Below are experts of layer 5 (counted from 0) of a mixture-of-experts language model. Rows are named router (the router's row for the expert), gate (a neuron's input weights, with its number), up (a neuron's input weights, with its number), down (a neuron's output weights, with its number) and show model dimensions 0-127. Each number is 500 + 50 x the weight over its row's rms, rounded and kept within 0 to 999. Numbers have three digits each.
Before each expert's rows: "comes before" lists some tokens at least twice as common just after its tokens as in all text. This comes from a sample of Wikipedia text that the model never trained on. Tokens count by the router's weight.

# expert 4
comes before: ",", "'s", " (", " and", "\n", "ian"
router:537502616473413510482535541493488465473614606471476416402552532440566601561504560517541452490435579539406452491553503456546509460501456522563496493520498422451490637493529593457490470530430565547580447450438475466506573521529466478392492474464493552538480397460493507537545533538512458524538565498479527552523439451531471468454487538505494597476565508465521426500448567531500601490578
gate0:554478519532433432518518485421560517501507567540490367575590517496453536503427514527461553487496578533431456501443474466486528575607516502513530469556549574581472565453468550460495469481531510490556419442546516562515598442501555446489445478465534529484456440526471516573518408571421501539625610513403470516471406419478481501537501486502530515532399517518497573524476529497512482542512
up0:429518562430499503524562569508381434435507488529443468508487425498499520545457488455518436545500464512511404493508489534473500538421531497520447440446452408541483498466586444554559556527493566512563523578505576568547474562506581485452542598496584430549535484484444539475479502496457442461501455514497455490549523309465462418541492500491408508519359457472507392531495488584495435548442
down0:495499556517516355536452471486536566500490475419486546489554488422487492483443508546451463539465534521516575576482466549516425514491406510491501458468504469423495539450503533532586516541506531484434501481491396540494487518486435486512480541522443475525545562612564559444527555509531586521514544507580492534484447538487329443496440462504550498525489565457595560498471458502534454468509
gate1:557460518490512525492589465492456583496522477549645503444507521540441460463561491593505423488408496557518534482547520474415519530430490507447462572560560436531513531532450508441489443567480482546593462521368517555520559512465438552472490554472506548579424461440500380451452549522584409459437504388493544547543442509406489542549486584509460555513529560400542503527473498585421508512566
up1:561505491522503469445548498552570437532483457452399494425420454497405549543489449569558494546506537475438499582480509518561570519560604518431525526512522472509439575561593473452419486446553525501500523570534556484549494469496570520528511492471495430487577447494500519471583435564497597525614470471511540549501457597556591451529561526507534453496456508449478562498552467496571477476443
down1:507485496503570520510520548571483546512447527411496539557502466561575501489489541494490539438593452450517453494595448471439538553491501527526451555430534492505534546510588458593539507440515565469481429557466541558514488424495442489497470447503583532466444457561565545549451455531495481579443493516457548471578433555527416440521535490508530488515543415457504443548489544554457495413488
gate2:539506505494468539495500421508475543519414487455485476566599582401423529453551595484520525529467460598482532383513496475498492545505507538482452450556486481437477525554494544519524499585484545459514467475435568456520519455523457514554580457609523491484574446513547608477518497474555564520531521425575550584421527444472484578451518562537521581446547526467472555482619453487455327586511
up2:570498460599460504485517481497520491521416450471531493500487540442544543571573474494457412541476395482563452455529468538521574455580465537468524454532445376563464524457519561543567455568488631517535447421503559460433467486574528460522484464457421528479536451544572415555453553458482511574471485456477578503499411556450535525486460555504562420471468571610507564441520402482479391597440
down2:431576468542502478512514465432477575453480468503395492621494514458500536455472523424462638461558474430515497521511568469449485560461458498430429482449503545520407524607481515537525521480587474516465486464456439508537359479490564485525595615472442553427508466552408425501479577507562518466500512559561476501475474529460520497504490383474605550554518521488558450545512511443447550443490
gate3:472499492487537542619532553538573410518583489576494519565499593487448562393428440547570485627500472522473492505493521503469445629431484502468542609421483440511500453544519534409498591448532372491412555424445534482490506402463462414562424508495451556492464512503550479493538525563497533416570362509526449573545463514518502515428485500485438542497431534497473499527536532428440577472508
up3:486468603506432552515381534529543500534436500560520583532484525653448499435541431586474461595480540510398519499526518538516501471424553424505536579506501481505434575477523522546505488465498485568358584532491458559481544581466511468439492468529510523427554518531494528543498529513389478527509406407447442486518565519542575530585477519546506524567447512589550502508500544489602475458500
down3:463526428527533488481441462485521529504559439508550516447501511461541560514437507451510436359500556561585475514509437531567535501464517561533410548466526482521538551609497463446421386519544585474479567472510537477493503513639445422449466429461516436521439560528509539470541511546560538518521533579428584516382544488537475536585535533483462503522460446525503497521504520510493605453516
gate4:529532600463510498418511467534448545481531489505557488492507484456519471455520455508477553431341491527499578489513432459514466456492493559525528541572483569499529476514428451507457507511523433509433508528524454437475518443610529565516512428471453512479502526488499530505506531516565590529448416549555567494416457448453552493528579462554610571486416538534483477475515496552504505396442
up4:491451601475519473635454543450442496433454499512463592455410548555468455512480451477553533466508467538459504456488457580528451460525487415486499486511477485529510536487544559458477499487454467452416538513439500519515449546464571450495518462545483451477498536558425578470547535469420479523481577533564510510468503517487453490546527495501511514541525451516471485517478425421442554455585
down4:472519458523521523531503591506472431469495480587527486502507557485472479444475551462489605503634534392548501475474392429471493457566464503457501448496490519457427543505550572499567563538533494544568511487513524453472469425542524438450543485469504514538504459504430472527368475510473590550526493472463524511552493577442568504446491490529453559497581590430482498451537452565506470422551
gate5:553469523549542431545472536480476453430508422482545474566460469502495561543490457484477570522546549511533500431588464423532473426438479564543600453451454525497562478466422457441554436370505480481485552478510528440440491570486510557440551456434484423619436583392496555504522543558509438525495562471445500601478503465437464494419512464469433548477519474478535452546469513519433507401511
up5:525410549447479554501514503532493560498561472546516535461521549419464513423553470510447413493475445466499417526508524567554520536607471551503442530464535510470493507532567499467535519376442459552499470445514408474507538450559470534442562505563433547455484552532457510479485595494440420564570542559424488536527545499385469468509507518495543500478495537539530504518531467575462427535429
down5:515492520451477480496503451538466526586504551484530613440511532457558590558587577486552473390362482633475456500497563478507438515530487521485474483455543511486574523393520452450496545498456533544493509523458532480563501574450506462494493569432475499521505485575449491466445500478567488434505454499544494535466508520485477551472445412511446549456510503392574484492465527447516508558458
gate6:518415456493548359459552455468445442473511463539473474524506428587407501372464469448519565528496477503519486455460490530548551434537507520519508545537453532416417589563446496505507455523539458472508555478499507494515405442458448621410462504454455603432469477434447525430472612469576433490506507407541553489508435450516538571440480550554518486529507497532570495543416527519433523534446
up6:545476468512492484514576530488515454477474497499491484466516475538615510531520555537529492501494492477484559534529427554470472486476575452446536421478536532499439499471618438446521475473510517527460389507448504578417537478509488491488568479486491480497579387450562497503468519402476468435545559502464532469604493434555552470565577512556403534476489386454451557428531439452441506523648
down6:537455533527471503492473548485527489532504412541539543492467540497504451476420491473472465441527440522505534506433520563580586533545494448482546549578490442472504572505475511440496441559512459499488506458510535519529549457478559484501441434514461527502411488494460440472474535504487521480536406478607531546474453405376442579573464504581496453505522575589522495449422506495512549433454
gate7:514530457554562431470412484502499570570565464503556456515516506546534537517435496557518555438471515481431590619482495444434511517540432471553482509449545563512485534505520531505590499612554581472573550532478481425512560454517589485401420566493443451448524501496549467525514513499504439476540469522558540494581494511497499541473619616560548525462441495499491509454514457486524550503443
up7:482553523453479513569552474477447404478451531428487435451494564523440589426452492473470500468542416450498401535535495491559522555562541539489490544496472398472597412520499467637445475413453428516521591439426475505523555482593455558487542433517488551489480523432493536415504537488553516557458460446458464509473503510568429453487558564477509477501574431512505465499489440386545528451494
down7:422540532485571481555567569489637601533523558436568477539470435413583487526568527523520530549516504471463520455481431461602493491462491466431463517425463461427474561389515534451527491456485552432531413490593447490574504458491502461474494510541559553516513594412500511564500521478419393480477454516644571553474430455516602486480404466507540520477556458542506529559402508511472495539518
gate8:501580539500476534503493455552497498519520493512575489561448530521479369543488449439528530541456589551499479550552583560489530495435514406495470487510447518554426519495595565538560444515496481570547460444447547560514497446524456470417476499467484502413484456539547537536536545524526493488616464488480498559472533449385509495438419534505637615436539431461480372486588468490463493401583
up8:465569536555436495560467498532527483465399451522455497557549559449543457539462438418525491474526578552589460530495517431509503628469434541512489575554585463472498512445496522439430537478487600539487465388571443399437537470492547509472514541485479420467510564502502534455583522345521519445527521533600533476459488528532486411524540467500482371545546473527539547593497522517559441496469
down8:443584572550532484477463536481456432468518551485545457396445485452420556531395487440496531517481500419430505353401497500522516465445566454551496473550480444458485407467452469475496578483452503477564511528448477339481567482495481512521558570501539448487513467467507491375507391481542479479534634566462490526479538435522496445477529512510445447467471571434507490576528573486543587553433
gate9:584542513515554541548408539498469513531470516580453495455457571559475494499487469479503579513583443465541526548480457541368474587475441475526538493523491449519369586443467455388526556546391529527504481460544430526508517555547387562520486412423567482554505433465477508448558464398531445600554525478472614567605522518458502492509479559451487546458396484534565497533469513538505530466495
up9:399488381566513398529567517511511569490529555529550516486495465466468400485472579442446628444523618552490434603466466502424533578507555479585566513494527522577536456554521460449534456457414502483458529508428471457432542453447531441598594558513512546545566473504564454485484486584521567535574528416480477450542399423532567590411473447556427498407538571490412496532545438509569537459469
down9:573475559458432576552466439445485477480545502365522466510559552542444540522430547587541488486446606459361507555516513471371441522566458468632557465472531462516444491376531506464560459588446526531519420483483484471543482447503614565571451551496394528525458379548479459455503447480477523402541480485463461520525396493493440502513506527510482488514517551507472495487532461438549466550517
gate10:558453535544472471505580490499450463554445441447555455423508493475470419479438516508446564557478404491504425489524584544545451601548544498522406400489495546593518487478563451524600514579443509490509492520479434609533608497496514480448533502489474478544543393450476513552564586446476555554565498493431443495531430404416576516463457420504513454473420523449462499450573481503517548528589
up10:532546515536442467498574464414503506542482502573462519428503582491494566549526468451489466477562446452459449542506528439503454504454533512550559656455526519538526514520428506441509423649533461517492578480485576467493441507538524582495524544480603512455409544459500435514593588490485531458531527539557518533523580424485522535528431442526507433564488527478531596381547445517532522440502
down10:547578539504474467466501470477489486492418456480524507407492490431490542494493434562500453562472443488508542527483478534517515490661505582535531532482512420478481581535439497529510489570487466509521549511482528589560457375522483508509461533456571559532430558520527509470374537524472474600491551472561538421605571542396487506441569476476584372508499462476554487436585515466560469515558

# expert 14
comes before: " the", " a", " his", " their", " an", " its"
router:531509491511621534467430481529473478478478415527549521492559510489481441504495413570492588541543493546549538512523502411549495499546476542404556508453559582542546572432498540547509398469450547455486527510640446515457526427436516521413559506411460451596477509455521480522454530470578535476501560535517456593489504482410469525546505504458508468581479420542547476454459536504482517426446
gate6:525496531467548527486559525564536493448445469424529424496503505422629512461554504563518538509416493512496474491505559507482514449415437504552491545523518437521510561425498447547437474454429520485530448500517521464560479438442426488552447474375480541510477412581434442498496520416569402370550484579554507582469547483503448587490543499535495510449430504573505428462496535540476590493447
up6:476527541490510437470622537518444476486535528523565431470562510536543515442516517525491448547498503472557512445572472646510550488522380560437398504515494535559554474497463409531534498510536497491524468548531437503500517484482501501430530490534535413481520469516472559513539512442447504579495462507548574522513420449545510513509382531458490469517503551611453533597484491549458494478427
down6:471547446492491562478450493584436539497565574647517483499508520452470509539510454470583488592459499482521539487537456420414455557481595418558501555486510472478498554550525405466459478599530543577580561538563553524468488596471497496481543508443543567537445435537471518416524475531495506426502423587542539427467479454499488518455537566658480398515597494510488476437417573528508589479531
gate7:467490469521459522507453452497475519573493476535410512507536515395457532513461553465522514554524400501563494427449429455458559488566426484556447541508431591529460537556408452584491591535464520490481439502470509547469550470449522541471530481548562463511451460495473477535475502595538550539432638471456561438530528520436499489505484498436549580436575555498520606461617471555529550507521
up7:503517453383510466483462452547441551501585516469448493529580582502459497532484549538486496498607452468434580479556444530488577484584529499546516511495538580500489479498489496499551577495438473508403487603522553484461575516422450539552515386537505439446418424497500585514465576525524600512522537508490544447503532537381480565567439446519510433397552491528481491506629464550557525561466
down7:483538565442400536457485446446454396544479499579513533431571421524451487569539513495485497569562446538567524516491531555541388416533483492451514493479472510527506551517465401644448503645472507527528503494529526431477523543454552532443464470505567509583486488527604476487514391540537547426525552507531500605471484527478505533582485554411587478525477473459614520488469532548436519527487
gate8:513483533423543523422458558383453559546479497462476566507495411566512474463415536437484541500451503483566625380513554520473461510449512601487569529443448636524416545501558376473515515462494506512485504542421516562438499407485549568434562599537524507489549412525526473462548467598503522503400466460484454567490453500560457491504522469518467523524504470535532431577568626478551589479551
up8:459428612529517514440509446418446472463528494478468411474520432558373560479552500563513507598589468565537490486601464468511469440499558554545478469474560482475444463431557494567568443482459460515508494594518551592494496463505397523473447496579521547556575442502511438557452561489572516455451471479458426504450434453498481426526608524532568487572595446482516446470528420482498518492565
down8:538479500503653486503531504441410500540475512444526483483644479586435406440516546547519554506483414559502495445510481543473424532498445597529570541498488534494447561507461569458497598617499533508534529460450493424507446517540463404528497452542554510480432531455442490475500506467513521474533472493514478405458541423506508536571502513467581558526455451518521540478541439520531499544488
gate9:483482443534452493463538514470501524469449477568402487498459508435470653449591505419433420597521464535515516469490576518467532457459549533511407458499440519444516503547397518525503475573489485473506513555433518485599420455489545587613494519530516483452494466409522507534421453439553567499505498531422447503416554507525461451456642566514460417493532450514489489495501473595498479454420
up9:504458493571509425535535450598498498534542559441520434509487469444545517558474468539572455465479505510473419604544454561574466532439428540399582472576527363551462489524527441521484469493352445498491474481446541482604517547445548411539504550427501571531516560483428546504461478461513591441450409550561393538579516486447528618518501531513574547524522495506483490378440482494448496485518
down9:520503547507511577365429457406505518459417515540479593537491521472514510385550448466455522460535501426502583518520603478417555493475454531478497460467496623540488594570531509451565556474505499429413459499552495453453434474456433499441465443503422475566508490388526484474618448563491460481504581471528489461564502483489573520418433430434562493498502555447495548568525563522537434512590
gate10:470517473565440519403450502486488470475476616446458508493455529515475576561529496428559462500416590488532505471567546503487519543573542487522540438500565550456500461452550520402432465568483520389489493457419586511564530471517498594571493394548600441463447539505522593498510491479455536432490512468536559518596493477533562494485511548463552338468440575532465552517467503524467552431539
up10:424528555451418524553478463426351470543507453502600497509521461533591515533466517441497476510527439484563501517504496402400397453535554588454543427517461503543513518441563451570438548465501468319515475554570509449463445520552514566493528489438446456449560414506645453533538502509528511542602456496582484515444431498530451517493532519541558480395482421469434543516525510468562519595526
down10:493549474545478561415516513442490552520499436503505476500595497508539620528462670520562454582538444576566547459423477440560522444415503466568495493491515476497485455422470418403510450553490486492501542471408548554471489522485492484517458535556440507496524567549491512443474539527415460437482485392514433413498441543514524483426523562569549519454555496465537481455521491538473416568590
gate11:499433369462392527554503466448502540502594539517465475493463512480464568579484521534502508467514534439519422491535508507550496488606499517540509487469544499516521516511435466524464503554502543608400441504514619524473503551462475415493449548533484472470447546539585507469485523597536575618477451595584389571493533462509510466407403586445560473558443419553504489452477453598474411473466
up11:485591548567525404449459542599416569579511423474487537493581538474501495476490510474518501488436503461518528454539516430464414463409504464456512586488382458563522467538557501479462494413424466478457427407540465420569473551523470504358475505503525603523501556401450534528504496435481471487552489502523462540463522511513516557512574418487510492439524666455544534522532469473503575473546
down11:527528505439524472463550550419520408426479548379475584600461540475606451523519425606534506440487549425442467546472551568439503560500500485412439516557571499535466529445451524536469438472576483459448554527372427578551472499563580613542523455491585412457409451522414478567536449494501450512490462520489504506483515451557465437507470511530510537581500546500535418559519448563471513404529
gate12:521495506423559486480500514532406493426503428409425593500498468553453535512546522481508495581491561479550504487479409526551566501578546467478502545436515400496473498452558498463570513473493545468486517520513541525512507537503445446525431460457532534506478537539511534472562419483465562508418627438468469513522426438486557498508529432450587430542559454538512460400575560430462556490548
up12:411533517408496545453531518499438518525481477478379568419523483390453514638533529477466459517487518551548434505543495406537537450515658456465471580475523530524504542511499540544468495511465521481513556521486503543455463582486454495431507491526527532531548440565542606488487427403511499573440516433587453445549516465513559505562437500431533473534474517487552471366452480482550553533522
down12:577481465519437506576536526526507458573503461517458595502598465561488502500431576493475600497554470524481490426467552526452466424482424595533576433442539577554492470508484516446577495460488484481483548455544431441453449540509559432529396483391469538544502486575470470537548433532576577540511551574548466538520559539438450456484450464408504524568451470413513537461459545429411484562497
gate13:500531538450534441522501487470490527526482432528557420506532486562492544428464473493437517557535551415503598487457510524537463541569516500536511477493447490488443579511518620551508530424619495493485538467584536453549524483512455518447451549533445452581484522526439510446569579532562573465514527511479599455594433463511441484478426493477493499478401513555548422594353487554481523470563
up13:536536540471459573449532489484449470482524511349525513498452507494489510494561522451632497564568487502537505570486395526532293509575500542427495593477495448516446521447453539524512495550454473396579481528501441433458515424583460549470558501428513366569423539515535502483606557503527545497516441532478450565575394487457571442435488502490470568439435438529526463558442628572453436504524
down13:482522534413530562591508507489542488406478554492422526444458469480476463603569451512530473491521573449493563509432395525503566517480587480553504465506440545399541572492543487510550445506459492452622459580345525553553470540407449470518433517526537467501533557444447505535485515591450515478546453480563490447397463487524500482401476535551462487489586536400534520508574454571440578436467
gate14:491574463555551440544521522432487456505521580491583531523454533516540588494469468569451576438499543447567640459560565538437473472485523464570526479499449553544565474549384443422540568565603519628526457525593473565423460491409467466571519482440440479542503587529463447485514441536530556513542493443491626540445419490540480436482511487461495512538472496454545477530454512531443492411434
up14:466509513449550478582379454444450448489485478418514503504482389495475456526449604459582445505503471461466480378503393536571458493483543553500470515479561530478493455464576549575503502460488523429525539568495608536488568571570449480498525497488490543524522504497536524471458506495462483494479509551434505444603519579424441489447541364465474546489472545530495471565516518420502564503565
down14:507488543543565520465526439511575430449530411438489491519514482509496441533556481542516433484535499539435440564544520430521507563575467479470548606603511595456567484472579416441520495480539592410535438524522558375443547481460520533414489561507495514487372432518378501464547509481518629510458524479532526594509501557497475583497410460505482526408497546491491506496406506467542524495491
gate15:523439500497528427595529555631528514524510419550490448500548558487526455437476562415531451532478470476504566598469528466446388536472473408543584563517503504475557425410538442601502572441467546519600558552438516503494538569415487560483493533534528514406449542520575512560592469505557440517488513462440513508535426472423574446531509480535460503467538480393510536506463553424467479564489
up15:536386379542491403470534517464492477428545519522537484533464450429517466505521506519460445546407523485426555530511518384497345489586509507552540481474465535572484492599580417581513586458450526525606470526399488493483550502400465511446518484485488545415495522430483489547560530484441531512397520494486517579503501478457563502582511502537473444512464540405553548442488531461408456476490
down15:510574570530427507509553501597486454397546457491488565528601472518466475472453486523518607482494481534461428411547590507470520460394455536482534506530431484528485498408427615560407529512506487486438452545529450548507484495548464498565505444593443497488538517474471427528433445613491488480491502393476532510513482411434496499492561477518427437493540516486516444432512464506439424479507
gate16:509501495525423530480545559531437530499421590420461454407505573507463415521505506474469505521540589494526519438523463504484555482548569445511498587572518436403474485468479512427435524486522531570485446523440437496561465491460578515453440443540554443549539551415411481494495485435475461525597513551494509503526434493563484461557534509533447598526564445438536501566553550527479562493497
up16:565542489445556526560430488443492459553535458533535570504553503493493492444513430497519465472472495458491498612523581479559501521499554533582537457471443484535514501427465430587485436569413543507485599474508539496490507495502402521502548593560486540500448459586478470464469451588514476498533487494419527502470525558456472557530495533482603362364544461554494525403447493468543457477563
down16:589501627517500500524486535555497414468498396580539532519441574509534570473433454510580470562447507563499444527504482618578499503488443511543486444532459528488580503470530547496524553521459556463520486463513503474441459579482486449541599588474454493506423552495528576368561462530556416551478497531550552523539548558500414447493485554514567430461458548456514436510435485501532468491396

# expert 9
comes before: " the", " he", " was", " and", " is", " a"
router:494521556488481570508441477562470552519548435531484437447503506495429448555509537528390432540479451430507549476474535469413527475449559542484514514488534614427474557508482574511545477396452539436494569512475474483457498524424572519596514439410441441405475591472500505555491559507472517565531464420405478579500450447587583434439415540534493593474467565584537461515424541454557515456484
gate6:493483563478617520492524513462465454568544476454488518524527500487509493478518518443611486478528495419502427523440481447430482476561519593521431425516548442519579449488493430458522441465522398484566420605417525455492437437568479453489432440519448482543629532524580550535538614549477512387487555442540454525538532467453498472576410418525454522517560539454509506467405468479395554504509
up6:523529545431541510399493505446465453563510493402509488427510549492560506399520540483627491503511488470500422547431474428526559507556572597497437440584575543512538537478473510466597453429486405453569409577465440535481478449530531470494495547423494481475562543506541519543577555538449496439560465488521484461531436492416524554446457448468450474532571542443455583486391500448435554507508
down6:568510548431514445430448489413550426620450475438537450442499522458545546493458547484349521381468479497504436433519523474535466429564496522456400504494450567520549501487422404455524529507467508555497533469548463575519490524505617514506452494486559551529472478551556429493571547332502485470480484524479470433494577529461506532511491454532558424542467423446553513593483537550548503554499
gate7:556499530476490445473460502489541488414508510500563508425506484488515494504469491514497501550439534568441469512526491419568545496435471422471482508573461539541453481430534359501508467563578425472619497593498503462442510488514562500463588476563512612480575543456531474520529468578560525430598456614477428474564506496538482461577521479486523493513537570499427483454517614521494445509391
up7:520503463473454499471634517502427519474569507428521476555499491576507420519593493480557555427510521497551615590463452535512548558481402533424421441436553540527500507462502572471507476522378534538490449419497412651527524519474538500514507469443487550493445464591449513514489464476500502492473535567523517451479552444509557511456521460412428456432509462483592413457425623417552493501522
down7:506533561478472503587519440564510515460560480553517513467441597462524503403541466539490503544584554432505514578506483435505528485573481539494454532499459499582501460457403499575479454456487475561603483529434467502521445535563476554499481531495449405572515383506560548538468520467493408487450547515489508526538516511521462481513440553477477449446522550482533488470486403516548545545552
gate8:501632501444547470569481528489523435617513419484488479483486545479511426467509510490457475440549458493520483494475489487627555525479456520430522506445531532465542600539515480499542507513604491511419581550536434567459530485522517454484497499527397487460488507492455515582487479409387560511576484539506482514463522501525518462555507509427526541460563509525530473403473623444592417471523
up8:533469500490459505543486572463497490409512551508529522459595545501426480517509544513492547466600416498597455544533493488489464510458507494509491356494525446423550419506601423450510481535525562430499593514505509430486501478460537509478564570485489514473528372501566481488561518483390401440439442465523477494489594478550432606505485391502529379596583492510507456535533614546532464585532
down8:496478557538497463418434422562515569601500508387551425517513513513501553530574469482482487472359490464417623461445600509537546479500564479474562571586517510521340480415532506442457506491564527503469435529513460579449562504501584496537477443502548486519502475507496493521527529438587536469598493427443441456541450493563508480532463491414455546363447480489493522525507465460551490459508
gate9:484617508491462532511508601501506465537495451492653454542541504482432575477556427439604572574517425481473525511512489521533529536449529598501462545471461545519491456495456557553456490444515459521455513509433559522535469396584525502552486464593519550449515401391416520520528627407514481503428494531433439511553502483465497536456512517508425492447508456509584553543460540444550520440536
up9:485417487621463385469381477505548400524522486456565466615448497520524446523456459516554479464517511557476481522517506449572550585560560463493424462593507523399601449515537388579448548476448460525551425489567562478479601508540422516447528516418525462455512524490493464502525535468601438506487565486494465542408506468513500546540571501552516548512470448515454524445532620589587528458563
down9:581506500410494626548488562536356532458565594459559518480479512461545441577442575525492502496488492504491588461470437490521403507419516465493514482487497472530495534539492550502569591487488565585489535523555476581541498469438602485462489461537506563468406471488472451523504545508576454546445440473489480495446423495501424482444496381531442445487524610547466435511436468404442502382441
gate10:475509513549532453544501479521442450502378502410422425525518424496604435522477458383481550487556561501487527487488478546448468483467498504588482387541482376491504478419532537531551495450500490498498547549430488442506569464501500561533487430480467505445489485578490495387437498484503469467433486464503530524471570437461507581526448516489551492541512437523495498497485518573535504541555
up10:504506605560454513477435542531466491470542526526530468593524490588448486450474501515492516517473509417557459506422497418552488467537378514556475534612537476503477458505572446523423597548485551603562494594525449577508423537508502361508492447473484467547427485556551430544548457392572491524532539552511449512479421504572454432512544504496534567467491491545587525477549528487495515463436
down10:567432492439494471521545474448530481548486479456444451596519504452472441518482473372523505415528534617465473462455473402495610502611569480479511453556557556543516516516409556478514491391430403531524496540489425505476526461536486556453518584504518554467558479470508502487455478466522518470472489436491424567504494573412557496485577523482533477559507532506501538506491528440491504464521
gate11:514478469455570443388554424468487383452497495435558486537485481548456446561504444428447561491524536473513608404452500518562530443494508463449517470443582578485536439523486484476430497543483555549514520519476448502458528441499548508505535503492505461493467415421542592499479502491394595555542504501519503469438565522507516554499464543471429406473537416632577554606432563521532532447471
up11:482420508526514544415534453482508383491484471545489488525568523565455497625463458417476520420462479491429518435463413604522509457580479412496524528482526516480492563559522510405526513543531568539548477490456439455472496448590534592500439498517486581473497455465539514543556470540402543532552521503523482461509547573528476512512446479494401354487600450585506458625439480511568467534545
down11:517446423477442523509503515494554471560456570536424493543457533431554490450525484520472456464499564508419497536553571505381554504466525503436409429510496465457553425413567512526505458564562392459419530564507518501482447568431532572564489530510455387534498547485461435538484520477530487427527426493522534562588573479509456614491444529458514508565401502521542548474480561552483497455451
gate12:473484450593513516508432427506510528449418467565455447539563474539494562502472429538597544626494562443561539495502504508511555520539477507500506547453580451413444525443503513387582533475456484542536491518462547491486475353526497535488507472499563526582511527527505543534528596506454528453520572446574441556465548516530479533443481546467474491493548521528445556587541613503430557421517
up12:443555480546498504553441485516428513514557465518441494467553469594509536496446391568519466490436463498458528526541470484534520448404568486529543519498547487444414446560433478558544515496551478560542463586457505460469493424475484477473458465534579557446534545531570516509522573588599473497477565486525460501546475461524486576555497516534461470570551430460391483525500598516457502474554
down12:530488455529482411503549525381501500531545546488472490530492505508462523539469574547547554569484536527493434496479563406382487468551547587571485534499470503527482441568500521487530515603558493473426520539514455498491511547599550578453478442459590431493419535472469625584540499473493528457404533505521420432468498509467553593481522511555502482449536536490452538516505475483435511518566
gate13:454507409504528444564537494536463489449541385419480551438488420505416506514496502465500564472509478453564443439455565406493464469464458451527513564461559558472473495505409442496448557495479555473552433585521480412559594463524456518469483477423484543518510572469527471602519553432439488433474526453548530507510537396508516547426515516538553412480461561445491538481540492608520539520450
up13:500513612466499387531559496515502477485563478424558455534470489542524452465523418509548496519498497527577561548514454401490530551443484591466533561428486600466481479475443516474486507444505512493561549465530503458617552421570473494503513511460536428432510481468502460485553483500512497486496451524487456418578613435449419561518498467591532427510509560466532531607468429521478496448397
down13:445514485574610483466520544506509503577513477529444448445522418563455454530460589491462574477540474507515535447480475491558521375472519485452507517517458495543503461576430552479547422510478471477518450492463539466443335542610430455447475590502549536483444571440496531503435497504523484526531545453565498520627443601532515481507537470421488533425582592512388532517519571517564496456564
gate14:485543522462489623501551520437432568466500420428487432506500447460499464472589503452520532485482541545454465539521510575401496454506477610468443493435488528493495550577417505598449504511451499587465516529420438466508556415464519568527430487468521531639466496498463547587474441498509514454499432453533510546463451636508515491519527497430498540500524552499539503524531562393375447340473
up14:511481548518528444530521498596521436481504626628564561476571541548506595539355547501442519532473431474539494521529494468536487512448542370529505455614572519489511454438588515356627499531625563470547512490490464441513497471563451434466561538539521480402512490527549435493515536485533451546480487570525578449526531426524431489461505493524492531534515440516470489500455451686548529575428
down14:429570377442588450403554541442452561469555589478476588510456531551475524394466490482580485411485491499532458528507516565569553518509532469482482521481553462557483533536545445540492533515417532479428521526508505471573420484487392468496498493526583527580493457577475531461550499504560483479486562517547449480469529495491475488402483555534467517462536498491524584468507565508519459430490
gate15:499575587477496521499422469562464468558431411474412459554425450531527592400497463447501483454523465494456560431546535429483497564538537497467496561598458473533561519654494497516561458501458462526480476481541464416454515520515571506544526557476532384437417497581530520520551518556507552472596438435458543542504499421462481566536486614572495549418537460436492463491541544489490524456512
up15:496561516450509462483462421493508500539437462456464446487481380541537531443494514516519464529515483508447417447454498355486456530522551451473511440561460534528532492607501523553531419432444519531489504463473488445502580539570493465559512535432544452408436495473575506585598563492469538506495506455420526580494434428401440599595480489560487500456593503492456472508515541470526470355566
down15:530556521475499455456495485584547485470528545432582557495484491454373479498576543574477537591507548522529559440534448637502532501524474492529433490500491501516530571536484534539526536465488477490505456446514591533465442521547416513544554440507442505492510483558462527444420487474528508530553501499563453527570521543506572463515449434461528496470478507511471466414435476628511459546491
gate16:533565461488483413497511538531515507457534419452492427439549485462572471630452514468403479467527535566580512430568496472598508579541431562507475505538606527573485483502534481530521489510539535511537494501494485550525555481473582424568549541454562457450446517567570447573478387557539433491530410562465525471503481407611504579479539472437444493501595500491520520496490544469560477494444
up16:520580494515508437435486422531475489519460373418432446489492566433446446541527531395403386521571566603588462559523439479489597536506418532494446453441558478518530553515563477524517470567593522471537545437566521591521524477501491510579517415506508475457461515567542491493526458476488479510552460545482488549533478503565485569471493514457536463544505473547552493507511492540489418514486
down16:539492507497555412529526439613459557514533552471475483514563488542468617486509544569518489489430472532554560543479505424552499424558532443510554579542484407563462460519457335482476540451430457562515487525490418499567418504426451473497384504519521554607510544493551467419476492559457462413539568453433535431498460547526530469524609551417534474473452540421537447424511558487472515495413